Experts of a small language model: vocabulary 16384, 9240 steps.
Below are experts of layer 5 (counted from 0) of a mixture-of-experts language model. Rows are named router (the router's row for the expert), gate (a neuron's input weights, with its number), up (a neuron's input weights, with its number), down (a neuron's output weights, with its number) and show model dimensions 336-447. Each number is 128 + 24 x the weight over its row's rms, rounded and kept within 0 to 255. Numbers have three digits each.
After each expert's rows: "comes before" lists some tokens at least twice as common just after its tokens as in all text; "raises" lists some tokens whose logits its average output raises strongly, later layers aside. This comes from a sample of Wikipedia text that the model never trained on. Tokens count by the router's weight.

# expert 35
router:158113167100146151147118108098135126105091116153155120111151161097116130092131103139118134095110150118128138169132090148137142134123114146100105116121153170126158156180132160149160109114130121142117110146130159136114117123165147118108129092113119134113161141132115156123150137128135157137099123093097124114151129113115132158118127152137
gate2:120134149095085137108152111123143084110133098118115127147092110116145163127080148132117138098129122084109090123126113104146142115116117104114146111129123068117131176167154135152093101123162158144125149136146121111106096121089136085127105104117136130173139135131080094133142084130083135119124125135149139155159073121120125142109118120121
up2:120100136101101121099100138145113120120095090167132126088115178105143171112107149100104109133114087133100144143113158126089137090145130113103088143180128117138123122127122098130177103105121161134097103108074099136105137164114102110150112127165137165089158143174123108151133124132139162129108116116105101145148159086104120144084124130144
down2:122103095126124102179097147120137145099137140104140107159112153140102156146123128153137110160140129121115122114140154142154126135134179149094100144139149118150141120126117147164145125156127157124129140105129122144120148099112113115151116131081093109118092159197147122124131132158143136104115134122157107116098149093095114135150113098139
gate3:101118167138118124133117113106187135111111077102124113091155112112123120134139115093088113129128121123149080135116109134129147127152125129099161109104147082135114095158151164106142132166167149118122173121114115168151070082156115125105108132109126127091152141141148133122109160158153129135171107110084152133171129136139103131088100151122
up3:157088107124114134071147127114131175093121142106133108106115153111078129103114138112124101142129169151100086123160158130133146096140123091077134112140110150104099109135130153120148114165164098180165161100112109096150098076125111079117116158129111107148170114127159121143115134158098131151147122126161143145133110113119168160114113118134
down3:123127143121097171086164112096111081100104175119136114117141130107131135132141122122112126102140086178139114124119091116113124101134157109174109105123128146128106158117160162151111168115106161144162151173168123156121124117165123113151144120152114130152122127122131100122112122131103107145148134143158185120105109151107140124135125134128
gate4:155158123122137122104132133122124170115102138132102075123136120143122094105150110115113098107111094135148130067132131150128090157134164159158100118130132108168135141136146119119126122152102122096122152144130127160112171104135110136110117127155112114124174131129132135150106150122129140146113136187135111144095151137128159191133148143093
up4:115118144146145131118151142089131105127146169137102127121122123155131153172152109116112136098113108106173123141151163133121075093137093136156129116132125167144138138141122153057148135116111128149060065093154101173141153140119124136095105080163122104120124142160092159126098145106116140136126131138091121143123135137143152123159140131137
down4:167151150106136067156137122161160133118124117110156128121125114107153162131114128115080166100114112150143096106103117102148124154145133150102119169127121134066122138153134156078191109112108146096138144118126138126128115110092109100114120124129145160125126140123122123139111131119164131134078160104109131122125111131109157116114099115171
gate5:147125132122118145123126141107114109116126120094172124159173106146124112130179176122143083142090185150117103151118164150089145126148145131148114156131143113130097127169176133167144114105114138175107143127131107114159143116179140129098123143126093125072084088109153111136099154120142098159096093161138118149148126127130150169100152092141
up5:137156173123131122146110173127111113121146153076096108119139100141112124112136127142130179109123176115130156108131107110152132138121131132124103181101180144120104132124173158076118160111084157152133153167117106095122144156129125103155168127125130114112112137137121096115167139139105114113121118170167132102166108123141130160122109131116
down5:132143140138102109154137142139140139124159141161081142134141142135112125088130134159127135137107133146097144111120122140120121159159115106135138130137122143111149129134137122140149148125151136118129118141139138153088099082085138088106124129117182124129100109140108092113089118118105151131161136161140102131086121132152181129097121141150
comes before: "1", "9", "0", "2", "8", "7"
raises: "0", "2", "1", "cz", "4", "3"

# expert 34
router:112116159090128108096115156120127162101127149151135154126110126116115138147122120149115125127074134132113110171115129133096142101127176096107108108081127094128108087116120154172131097155145077142104149164117080157073143116132113134133135098137153132095104097102165115131121131142155155106102132155109149121140116134151089139161149177096
gate2:112115128098097117127101103137124170124090131147150153154152120121074132134115143177081091152146118106129137127116120152086119182142126140123146159119141100086137164120167175096109096147121097148127185133139143148107171159116147147087152109119142109124158144093129127130155142095120114123075109144129113129119103133130156119154115097139
up2:098140092137107092112174090093102134068139106122142103138089153143130154148135109143130126116169120148139111140158130082136149107154140127127096126116162157120119108155136104132135129135131102148107153105135120121101153071133144097095146161115161111137067110080058098152111129126111114133140122108143146136158170119127099124134135072124
down2:159135103131138099115125110129109124156085104124119132130138170069147081166141103082121118160130146160119119112170152092109121119133114109120147165138109071139174154164113149163132111094171139120132134144170105105123140151140160121132144162131136166109100133135111126142079137160122112102126095175099104099141081123151171133109115138099
gate3:133125134145125134115102178112095098117154086140141148111174109138128133159140172123138107130133181090100146086141084112140126147156171139117157103127131184121168098131100140107151102142136117134158099153119080158136111144122100129127167133133079137117169133116102129156134131151127125132094163106165096125115126128105145090128126135112
up3:110116127137139111107112069103067154130134140142132077128145141139131142158090151157120161118118135148107106089189082118130112121128156095107124126156118098145171144121101110126146171164155153151140099132136152153127113169087171154114140094124133131132120152083124087093131139100135115100167125101097117145149145099149118129107185099120
down3:176123120159151144118147100125112152135104088076080167108121104121091138099141129107147111105110135142124096084093145118124129147123107110122182106103125147155122130120137133102111136176106122159151090167097102132120120108141105131142117161143100131133126156125115131126113130158112105123093105120221100112100102126120132152074141158161
gate4:129151127157129145102125067157136117137155124134115091165117127110154070177107135113115100129122133093125156171144114136110156106203122101121125118127097117077152098130133149144095102165204133138140089114124128168170141161107127108129108091090113138120120152100148138156155106123133128148139140083133146140096110093137079126101144121089
up4:119120154193137172116174096113105110128171152104144153066097147158122125118151172133144143140155112149150112131134074154069107126100123116175110124138121125128189116154081114105146139114161119131165102106143154089106163124095114121155126083162124161169129107104128070156099138103162122117121093142111163121152137132129133125151127137106
down4:135079130146112140152157144072105135098180119094118141143103068149120128093131088131166121076127123142138109099144128108156133109110165112124131103120118134097083104117115127111084089092117171136126114121125125134150110141143136106118117115134111121122114080139143096089144127157105163138123113150098116133135172158079176101161090142145
gate5:101100116076135147140097126131122122113094089143148129155134120126098149141108143123099161134090130137135118132136145122123129162151130114106123143101161140131138119166057094081091168105094119132128148125081140107099133115124162133105139167131128131124117140135077139123103137103115146112154123158081110138084143117117121118120126165125
up5:160117100108091163141106114127102132164114146092140107109149100102140143149133136155088107170125121103135177155125121111100101129107109082111198158138120130130099098100116128123105158151122183139104128132142114120111127121138109097097154157139136153134117135135076117116114133100156124107130126094133164121135119096103149172152108165151
down5:135078176102106123080119123063119101089079086097122144137156171091140139136094125147098096101126086144144104158154150098114118106125175121125153125156116149143147133114139178143112132126113108111127085130144114105121096128197136151172142160128125119143098134137125131099100127128126118134117121136158129144146132172159119128117123135148
comes before: " |", "0", ".", "–", "7", "5"
raises: ".", "'", " |", "th", ",", "7"

# expert 2
router:103148110130153169135117124078108103155130113102107105135123158086147123106099091150120128161114122115106149121137150093116098138131079128111131121105148156099107142119129138130124170114151105122108148102165163159125088107105107134126104119128098068159112132131106133085162137131115161095113071096093105107121137105081145103123122146099
gate0:098103138130161121113099158134093087155131140125111141109086148140165168130130145126103168137120076114138137135114167133144118112149150143120142088151116134064143133139089112115154117157130111148119117112130111130128144144126120106114076126160178151107140119107113133159104116124100112119161110073128142122168134179101139130204135116134
up0:109096114127143109110155114102119136105113103116122129135112109128141186113113105141132095169150118161155150162157121123116144119109119150128114107114168117110121146120104160209165147160097133148121116150102072178115175151138107172163119185157111142148142093132150108133117163144121138130099145143140119153125102135122121127121117128136
down0:139122139123106111108123157127163072110112145097122147093093136148080178095140143182187125138084153123139110150114124161093138124134106093139148137125110079120160141184140123152107098124180101108127107197137143119133140101173141100130133146188094123115126152128144130110157105124130116143142112108166117158143124165147146139179120094113
gate1:131130124065106104105120151105105101110128123143127112112095091124120144116134169142193105118074115097126107149165120103127166158130117111166109120084106177117125178164118143139108097136154128120123117121160131153092093144134108076159092136126096117160142147148129148156145073111120125136099129160158092145103122098083128109115077149125
up1:121094174156093103107128141129111132134094145117164083153118109123113114089153138139151141111117115110081123130106115095118136107116132162167113163151117115135097144096121163191133135114101107094145147137167139137120044105143130065104110100129127120080109153111096123096147057126124114142137095135136140135158123128135169166124122117108
down1:120125136114159085119143129120106106107135154120103107097136075107175135120153119139100112157113134138138104166089106135165073126098108135112143106134165154135171124120112109112155103146130158149118108157166105141141140107155143115148144122161125103103164161121128109133127121141148148142144154141170149176112125126111133132107096116128
gate2:091153145115148178135136106167111166131103118130096125086178135111139120148121137110133123131150097120104099157113128152154113117117106119149120109151128134145112128118109119122111124127126135116138146171118141182101153151116087142081145116103153130098134134149134149141151116125119142135155148119126107112164110140144167163136096119114
up2:174159122100127126131103102142147141088135139134103146155101165121127143124091126138123115142105127136158153137151124153142098119173146111102162123112124105141149124076134121057127127120135129160135189174112128116116114099162128065153146160119158105113084141148143085052115143163118152159144121110113135140103151116128145136100115096147
down2:157073135173125116143117152107130116106110132113137131135117129179091101119158137104146118097134162150115116117101101128152164116151132132154148120129089137156145162120136118193132102137144121169142123098124126144146134088124127100153138136165106136127140096191125090134148145149116135173114090120138144173134101164128134096165148104156
gate3:095142148156100122124113114120118124099168123140129161119120151124153139164153100108098154129127124138099131105110172102196146122145144097137110127114115138121156156174173099127137098159150140127182121155122097139093143116128147138125159076140126119123144163149114152139096115111139146133134089157143144148140119111115150109120135139172
up3:176157136070132160127160155088106165128112135136154096160160124123133106120090069136138112097119142138165103144151145095105151165150132174146132112148106117177136129133110135108113143096136083125089115119101141161137139091112111173141109160107122113141151176099136116134145136200124087125145148095178116105139110134151158151115109092124
down3:152127156124109111107166159131081163100117124100105107157130160168136100094061133119118116190161088146151098105165107133110121106095079138166138129132133116104133153158126137144094157117136114120123157144102162125113088117133124087139147150146131121121108108153125163101119086125159165091109107105089122100152175124139140100142112119104
comes before: "\n", " The", " In", " He", "==", " It"
raises: "\n", " The", " In", " However", " On", " This"

# expert 59
router:132118124147153171119156146178155121128100147143136122137118088117111099124142128139098140144081142162124145150140156174111128124138141113163117137088133165166142110150177134160142128160093134120112115142147115124151162140120076113096090091082132115120132092182161147138164108145154145125111168114087129099137096123126144137125110132142
gate2:100121125138166119110132152134172105112107138130100147162154124138128091133179119150128125145077125158117132191133126137163145186133114116115139139135106092133139123162135080114129136125129142130089097109137151116140154148127139117135134102148159104154183161165134122163126124145116100138133137086126142145080152115124143151128099130114
up2:148136096119097149106139098114184149117151129106165170132096102084156115124126088107114120160089174094121131107150100136192104111129089129125129161112099100177152097141162155119129147131107153116144115107134129120077120113176097122158177106127156110136066116110146089135114129140124154130100161134105115153110125151126159138169155146124
down2:173129137153123102106144138138114139154122129113134145084132123138096084148116151141143147124114138128131132118113128130155115139133167159138126137104143138097099142108131154149138113108117118124152122096171129075111164116125160084156105113152117108129147104095104116151136130147113126127119119155117093159096136108090096089115144140132
gate3:132147124099127152128129113137105161118133069066155127108115102125176167113108179168155123152127090109122161107149099123139131148125100130075129108125170158105144126159183105122120086128141124115089127096111163136106135130126119118117131079143145106128105130117154108154087146121118095125156130158113120134154094103115105131120171139142
up3:119172118085101150112137141148128140073111138152123117149129089166112120160122111110128131144075122123117043099146112092150113155105122142134109161112103175100147070164110138133176112146104172199093143130084151123109142156077082151119146147143157157102130095116139184129134125126084139151102140104103126134135081132139134143131143129149
down3:109093135124079135105140110126093152136139157132134125136125165099097101119081105131150117102122129106110121149131090132138131145094125110111143140109133099125169164122145139073127179181122091136119156103140201148091122089140146123198123088125150087142103110154107157167111161147137136130142138130127152134131118151105130127138150130140
gate4:110090143111113126138136129197179112138137127149099122159094167110136060128142123124108124138139138129161130156117182166121163100155133148101129081085130111142072123149116113146152093133133118155112104133097119159134124165096105109103147106154141158121161189141128135138139123135114144123112158057104118112107145170115117134140095156128
up4:121145187133165169110153141140082128139092154131136108132102099136126094105094124099129138143096191101112100119172121166158121125136157135157120133093125120141123137072120099120120136147089114101145122119157132130144119156124120134147106135106085144158106090104099120156088130136130167154116121167133107159146156165126187106132139139169
down4:133123111174154172142110132131145112132151150132118173153086131093089127112129137104109144153148151103157192098142127170120146106133135146099120115163125134128176142117115125151134149123114126125140134105143104157116103141160108140114166065149101119136110177138113117134128133132134148129096141133132152118129099108192144149112136098136
gate5:144109139114105140139094156101171134127151128181130111107126105106153130149153092101125135119104112117137145133114138143124118134138156137130139131124095127157110147164182129145126095077155097108154088098143159133144123148092125101142160097135085120124160133140154145127092110104160104140101138152140126117117103179121133118121096107098
up5:083130086142159097111139134119092094180092118100159126129122103090158135092160144111104124124166141151131118135124105135103122112132136099139129142144148108136137173114144122117117165069168125132101128098111096177153086119093144104140130130091117101150131137115079149106116115169147170115170129122143171099142132109105177171149114087143
down5:107085093183122131118120134125080164085181128131125148131108112145140072134129148156129147112119118096120166125120139143113138107186127122071105109159074105134116143118131130152096102116139120125108130154155138127161108155135155147065095128117144111151136123127128145145123131141152169143128122147159128145165106171143094151104143113104
comes before: " |", "1", "2", "0", "3", "4"
raises: ".", "2", "1", "5", "4", "7"

# expert 3
router:131136104130121122107109118138174121124132072106172110162108148125121158131133118170150129125148102097129164068165147137165154165084142162097129116110129156108127149148157111114125122133117146118113106150133125110078147094150132149118139136098072154101151106123116137119097117121114126121132151138140126111099172165126112097131164101128
gate0:076106179114129155106170136122157141108112157141170121074107096143142076112080110152104151124127147098140137142096160103114123087116164147127153112065139141127144158137149134113172121192142148131133111039109120128141175117124094089103123119160121116197115076130128130059147154096115148113106127128156125111136098145121097148074162164118
up0:127151156106110108162066131150120134156143127113068096150159183157151128140151131093134126175136117143120108151177131141114137095158123168112156123136131153094162127090114139130096126114116109124104123148154128136137141101084126136119090181136153109141129105151103099166132130110107126139080136125132146146131136140134119127120089106112
down0:112121150083150181140111168136105165113129113100131140143091140114131134164100141148100154105100074144170102172145130107067129100151083126137142150125158073134155094100114111186166104117147141128120119124165161165120111112088158095093119134097189119162141148155166133092144115113134081105102126161140115100141126113114116105092130177115
gate1:154111064183120122067147146131107125127132157163169128085144112093113130176116119149155120128122133080097137127084131104171139129147102153135150109131165139164098115139127135133163169145136182175129114076127171112103134135096124111137123130124130123117146132167128128177100117150114081119108148115111111133159090121058100117150098093130
up1:156132118132132136092149169144122113148091142112093130146086149118150104122122082110085104163122092126139152147120105157123109159129121147111085155160131117134088107109087130111102120130155173112130175148116122170120148085110095126160141122119093132131135129149123132155091100104150166129128134135145110129121121142157178136198156119122
down1:107111129170139126177106176106100155169122114108167147109134103150094113105149165172162149130097115119109147135135137151125091126112147157129089152078139100120111139135106156173091120139151110145097141102079140106117147151159139112146076117147138101112169133133126110120123120097156142134108151118139133160109140165116134115141121121109
gate2:134108183123170151137113104160124097144138098128087135125132096112118145092129160100143155134142120136139166185133090131157114171111135147171140132130100097142175101122190169145145137135142126128082138064125116127117150103140144146165082125124167112133138092103108137143119127120147106132131131103124120120144089109100121146105131148103
up2:107177104125122119111144102122150145132167130149134152118097144112116100131147127120131101124114119130129152120163090110195142122166162146125141127160112120106153147148059131140134151115084119137135116146151103045132146117157132084109166133140173129136140144170108117133136168145109106131176116111145121155143130125123104142185134186109
down2:153101161144157114115126165133129112129114085092142138113126120147133145115139120133091130107133123180093127111115154116120126143119130169134163198138118121126108099131106143076111090142188101126149134071121115151145130113134154128137092120094107097104089184093116094113146165122137139149123103156156110134094136129153175129079070099168
gate3:118114112070123103138129127106172188101133112098142148120158126140095130161116089123148168129120133076101113120139112114165154095152126133141103093101136101124112102148131151121135132074180164153159105135083145154125119095109147153122180116106109130113128142136117125124095133134111159127137107145120150121151139123152106188108135191134
up3:146146130145122180112084143143110128098130114136115147133169119067151198112126129165096085126172110149122159114108117132146136125154156168153179141162116134117119109097127154142104115130125098118117118128111092104118161115142150122114156149138099126112122096115140127111090130136144187125150100137106171129111119121131113113137139158087
down3:149125092084133128126127121134165131087169128123082137151108129092127081134131108142132188120108120126154137133159104135144121133146117101111125153125119146142136172108094148138137138112130154127149108183146068136095123153131091105114154129140180168120120103092176112148142138173090084127140198110099112144122108143112130122135169131117
comes before: " the", " ", " a", " his", " its", " their"
raises: " the", " their", " his", " its", " order", " a"

# expert 27
router:135118125157108132121152160153162131156112154118142104104114135131167125166050101142137142123140107116105117101138104134121096157131136123099152127127126154095142128140149093108134151135148159103111124150152110083128133095112138090076163146140108133139147132155121123139088149140103136118157169152113136103083184130138137134141133120118
gate0:138152118154144168146104132129103110133098070143116129139091106124130129131096091105159150104118113116142090112147149110135156157135103122132157093112137118128118099134119134106111122132128114182110143142115161127161154108150114127131104106123136146169116126155133078137131117147193163155102142154127134147099143100109097130102136131142
up0:147137120171107146130114095105157163128094132154168125119134135075118154104138168151131109159090125138172113183118134144147148107128128134112115128083145164114148146117137160142123119113138157124152140143151151129096080154093150141139113201140133143093122174136155154115170148156138140128118123116154154155126116123168121143111113111164
down0:085142113122110104082135138106126172156128147124160137135155128138162103127179110111135143114097107165100098159096105160114144136146146142133153136116123136164129140107160147134140100120108132148124122110117160095184143128120119113125162130107140118146135138162137107132144103073143171151158149142128136132119112114102111103105138124119
gate1:136112118131147113133118159101133102137117131134124092173118160083130146123106111136134123171134127152112106157108175107127140131126078165125119154089112142141122083128137137111104099142154113125135109148132086114130134133170130142096136112154118161142169097131111115115117118186114113126106134159175104154123103124158145127108118080129
up1:198163125147120128156165113123111176158159159128112115093094139146147114160141095135116155127147103132141110135107115163106130096111129109112087105112132093161135057151167115139152131141168146121131110130107124123121096115111097115165131152102152114155152133142095111094114100068111157107100135134125168099138126176120127134130110112148
down1:141170145161144113102134130151128139130164142124140098100156120132120139135139087117142128104151155115085129117141129127123075128134132136123121125132112121123162110102144098090153151146099180089150116125108132111119114106087136103202126113082139098131096142128144158104137130091121128151124143131157144173161130118120170105146085088072
gate2:146109170122157144135127149149173136159122151128095124113130138112097107128103116127150152119131107072154130099134145120095143142121149125083138148061047106109107112086082077068117145162119129166140119128144171124184108116132147147089115099127104152118127107126126113124126151103143162135120142141119105138153099113119146154117121184129
up2:106125110110150165145134100121152159168127125170132151142182134106124132113135128159132144110135095143112126143123096102124096150116115113122135129181151110132062130120179141106134141101112148132163113123134148079136141111153084151111144131112140140103106107128165140166117124122146143125121117136186131136148086109109080102121109128126
down2:162116130096115167131116160137115118130159071120187126115154113111149101123135112100110122122123138152109141086123118131106101123112094142108111137098157129136134116098129156119093133128115117108075095051098152126122144162120125104143087122127100073125132126091122130099159099102149140071118112086095099085106134078079138101119119092121
gate3:105152164132150167128127098145130159149132106147107153118109118122144119175108112162114159143173129119142147071151113105168118132100105150128127157107161180151080098081126122106154093157123105161162113132116119143126111131132153151083104139134111109140158091123082108110107129126072098125121146132138143126135113129148106095130110125144
up3:150132145137078122097147148092113133099099151144166093149085107093154128104085113137101126119146133151132163149149160114114113139138117126126137137132092110141145175206090098153176125103154138170134119182143136120155086161181100117104120126142133101127145097100179129179122117109134115123145104106116151120124187129141124148120126160166
down3:095061162109113084129123140150127143115109099121148159094116123105125131103079147123146078112100123161149157114126118153084139152097153102124133171120164135123156103147099139163118146144117137125140144105139145113145140121129138069177130128153135120135117141087136128115150146138165106130105111144090158134134123141086120125111110119134
comes before: " the", " a", " be", " his", " to", " its"
raises: " the", " a", " his", " their", " both", " an"

# expert 38
router:149102178117130162138123178120139089124153136134126124131119105093122137068149157092115169145108126116137126147104082127107106110137140151136108107119137147145129116136108162120121125140130098144142132117097085112126120090112148106122134131140125157130125197144129146098114127135194140136162133122130142122189132149177139161131111172119
gate0:123137137098104101170159152129107145112073126124121081130151132207170120118118129140085146154139080133127111153115157101139161128143174134135111102179140142143129118174088145162086136135068133129139115085113114127120107139125136121159113141159119077097115141140117125153122111139165106132097163107141143118116128122130121139149135083120
up0:111139103129126113146147119127133141186152113081099160153158130147123123139175136147131123120136149107138159155202136135154105147135159139097147119121126133095115104131153164179089113126100157125148102128127117137112132136088139164128104123142125139086149128140146105124136146129108083143148098074158151151140121150140128146094152162112
down0:141128110130128127164129083130118111175099146105155143141140119140113134087129175123120125155144121152156144139143144127132157172149125176135122138108146109131081104139129153110128131101168157107115127101122065119182117121111134111147134124145108099128146099136108112125077116142176168142121138092142142111118123113122137077108096165138
gate1:123134121155164093119110092145137084134091159105138108112087124100091182124121122060119163105136168100179129121131106149113135129119152145124141129121133138110150142143153094142115115131162170146117118124118123083140098158149123165151116102155077129117153138136148121123118111156135097145121124098154118149102129138117114077095149178121
up1:122087185139111154118102094094117119144145146139152113094116110136157097167157108153102104117101159103103165182114133109116109124088173074136135109086126109114179088127130137142082138137130174136131118165104154144110105150150111132153158113111165118142161083144158136168157113121116102123086123112104137136139143107146125150141137169128
down1:158104149172185162134109114133135159133089144081125115150104114117097122147123111143124130076124160114119130127147153106125091150148113116106139100091134132135135120104120150113202137117147114139113143094127129135164109136136140118176086117161149160132178088149146129100135131164122147136107132102091085150110145133129108085132130121131
gate2:153100072118106106098119103147155110098091131139107083104137096156136134159113111156134154126116118139142147164113077160110127136137112112108120092143139175102155113142123173146050117126079125164147132127136117140119074105119116144142128131133109140124116119170132135114146120120154137118125129120114128125145108148104103112133168145112
up2:143136143118123099106121101115119109152139114141138135102129118140098126110132131130075129149121160114137121121073118105121098080149126090079138135126101132157115099146130138079151129149152130134106133111119104143119137112121143054143128131127133155148135157088125180121107149162115148117147157103118130157124142124151121126084118124129
down2:147120117132111148094133113084149132139109124128102133084116097114122153130117124142176130139088124169112111149126129110113100150175168129110104102123117119129123148112144105129115147112072144128165094155157122149099129104103131132131095168109107130106145119154191130128093149109121151144150144124114128155116136124143140129073091109123
gate3:127116138134126119109163198178194128104182128106131139151132148095144177111115129135129115061141106109149141162098140103102171130133144172156140112116122120147086115149144170125131167176132104126126134098111109112116121092101164135093164150142180126072106131141081100122120129116124155138151162124205102140118130115143134155108114151115
up3:140122199132156139115090116124145127091204111090147155150080123129096121096109127112156147131157118081177111131165163116128089124143118117129121125134109096147127112130089119109122121105172114076146143131131098120162156113113142136128105115117112130102133158136082150170114149089107127126122175124123095136106116137143113134119158110138
down3:143121131130101149149129133175155147072103115117108124153134131137142092170159148140126111093153144123126142137143133148082139102122124138133179110124165127148192111157109162116152154130109117079164115134082142131109157170120127153145139133133121111158097140119117102127123108068127143132129118158152137126152127173132130119136129064109
comes before: "0", "%", "5", "–", "3", "4"
raises: ",", "0", "1", "5", "4", "2"

# expert 37
router:118115086112089059121160100141122132101092143154145110138133100163123129155115162163175159106116119147142089115174164158152148101144123123116114094122108166102134129122112111180149141142128134099122141155133133102112169133120110161191137113085162104161145113108140159108096122124093156145146116110140155133131147127149123139167155120112
gate0:085118130135141148108131102130167120138162131103146094115141136143088092130156136154143172122101112118103163146100149166130131141129124123132110147164169160100127145087144133129133145154108136121172122135106113117152136135122119143146124116114196090086115128158149135169141145154131119138110135129123147114109134148108106128170146172115
up0:114136143136139198084132140134129120062152153102203128170137105127111145119115112154190174115156140103127111187138187145112144101114146139112136116146062146150128128135142119084144141069109099101091116119146116159113143157095123117101144100132137107142147090170100124115138160148079124129143139120149119119113160137163106120160066129144
down0:125134100108125145173137128107138120175126110082128138127114136117137111159117154134145137168102132142135131142131169125135067125147124129165118132092156126112126168110123139101113093109118156135153125110145163144112133101129160135161144096159109147139146126160114127106132098169110158095095129127140111095093125154108158130138122109128
gate1:161135150158152136126130148117162113116131113163090179179124107151101150155135136182074134134085109119150131125127175107149145134149136122139144108106074106180131117120114103137073126136118132121124131138106153132112138127124161134127123122142143153074141098128116149119149098129138119151123121152103169139131090130116146124105120119086
up1:126150120139165145116111147114123162121135142134142160142156078103090143123117125148114142134126155110161140112132152125140132135141135157131050147085101099178106148175100149081162122134092146113146114140174098117152114149149151145094110139129136107100113146144185110121105123140101161143141111160168139134122073139082155134160120135148
down1:146140099128111106111124161122115113125115168154139140171095105082114122069147143130130106125120137085130157152182110143113075142174161143188108156126089056156098142121154138113084140133156118115125113129154146155139147141146141150143169123121164192135154087146145148097087135100112123141127145121151185101135114165114150124142137207146
gate2:168119104158147097154169121118188161119125152113175158114091113097138073128104133141153158075113109127123145116121143135140119096118127153115126145127139122193131113134106131139127117112118105097135122123112127092086120113077137145128131118119167103110160115136139170089157153086112176143148111123126098135122115142137178103141170167144
up2:146119141133150126173142139121116132141141131091087103139099128120148138169131081127104128119103085158066148096155084133147123122133112151126092098143132146174120156088114186137129143124200099105127140123139099120159123146134189140135169124146178151165130132092128167139118132140104148132109112116119120108153099097138128106124140107163
down2:168119148161148103092104129109069116093145103164115153162143127146103118142156115149110126110078156123100117162141125170125107131117141107090136119127156085107130119136127131199130140132131118124151114180125107122118104131085127159100128140114138099083143147083091096137138104149135127108111114111185136143127120116148115123103111127147
gate3:123123114110123161117149131168117115096103101142102116130130097172105137164102126181143118147126141160116137094138127105117114105136136154136127145162092141113135105097145124107127089099147117158154155118151150156097137123134108131106152111153137143130136148136148111128159120106145123123123102125145132124076092123139108152151156125140
up3:115093124142141166082138111130153143135114114113100144101096156100126124166141085118121103149168115140102118113138090145096102157127136118162146125116165166172126147148123104088163136140152149121102120139144090124128172105154162139163139152125108114100090126123131160136081085159160115116130134146154157122144158060155191097115133148109
down3:181167147115106120140130155144140131127133096145099152159134158084152104124131139142107140173110167101122120125140124117144147132102130109134104121088140157086140198150137128167152144115140134062137153081153144161142144137193129127117132134119115136159113122131154122172114115143139153117121127138069151117169164148112121107139131106124
comes before: " the", " ", ":", " a", " United", " New"
raises: " the", " this", " \""

# expert 63
router:125145132092140141112080088150096135119130170151176100157112153147082165101140091130133147146155098142119103156140118126180153141100137119114103124091142138146131134121134143110138155113126099077139135133088143124152147127126130118111119114164158136160159090082146106087137121093170133065168168082132148112130142137132109085141154150116
gate2:096129107134147140148140121084152155135153112147111120127136153098145137162143119164126095126117133125121132126105128154105148127112132129125124102105096116125117102158119113174173069127137087146090146134145107112069118097143108155138157164093108132166099155114133107149149104110166103133140114154110100132157099127152099182127137134147
up2:141139107120139098131159093158122117112136113125133119099098109117089110110122163125108162135131078112171130148113129128103113127145130164159144098152156110146115141116110125140131139151109119125183120159122110121147145128165099151138132147147111127145129115114088112128180127142165126120101129122147143120105129149103142147087134110128
down2:125143163098122135126145151148137167118117146073091094157132122111147143111131143164168168110123110176176125118116121105147129151141138145107144112135103129135136127179103090124121123145102095118187135133129155078137163059141111097130128157121109156135139112093094136106145083129166098079116155133126129129137174070118112110134141154137
gate3:102156105157115124114157165173111142127144146131101133143119102168110088126090143121121144103079140104124105117099107119132098155117164160155123124103179131144152143133143149147107117144092123132122121114100187164117127113129132140100155145129135100124143145121148181124104173120146085127085135137140130151137122127132121114128157119102
up3:166125132142145147113177109139162145106124140142148123100122143139111115145115142090109165121094118086098122149105153109172151111131146170065110110170161124145120110139087175125092079126124162127140173112159111166124097110114143150121112112189145147123139141128159071100118069128105129122116119124097146129119089128113096092112132114117
down3:143091153161133114119159144099084150119150147132091133119112129133133100142131142143137113085052149098109123138133162121154106107120175135143131085113096118129106140122091084141114145142104115128145089103139112127130127131121108122129118122113108108088142164201119107135134120126164128167136103185133158142134142139141134170128108121095
gate4:068116175142128125179148140143088082140122082164101135106144121132093118133172136144146168095104105132128099122155109112095180121138116144110155094170131121130100116089149086140123115127156134146076139109150140089113111130127147111112109073120126123089174098151097149101097105125144166134083122132113120143102143141154085122103115135160
up4:104134156117123126153112134123128109148122165124115098110155119139160148109117131101138122134161151079114145100137157089137088122127149119185109092148127135123119149092135138139124121112116159075088120149126131100143098137109099089139109139132157077145143129140132134119114139117142124137089096110122120128103093089104161132133121133120
down4:127142143132146133107112096117150090121090126106123126129128152110124107118093195175120118146147131107088159118112129121169109110127142115153142133144125113127138168164129107128089106117105138110118157117154101163166125116115132098140127147106125106110142120111150137123134105134139120107167137093127078102133103135107169105100118168099
gate5:146093143171131125112132113136163145112154133124112129102121100127126149142157166111118144124148187108113140140137105113171151162121140132150082127103101179153134121096175101108145143138141128082155164108083160141124164076106096099100153135139112149084152161121119141147150143128127121123117138116121154145143099108152132149082131103153
up5:164079190100100138118040172106118147140131110153153125133131123114163179105145113140094124137139140134147158132097149133093128074161116157121073091111118104100117093105112125119142120158125131101156147156089110080154147184123130176140141164124104088136076102135132100091139088103122111103194166132147112126145115120144121136147125113138
down5:154136135093160159125124127118137120143140148148125156118122114114128114131150124119100099124138158144103113133047139118080124143127183112151088146108112114089100114120153145111146097158123156133113146157117129125120113074164091101137163129138104126155138151114095130072146116139184101130110076131128070141103120135167135139128132169106
comes before: "0", "9", "1", "6", "7", "8"
raises: "0", "4", "5", "3", "1", "6"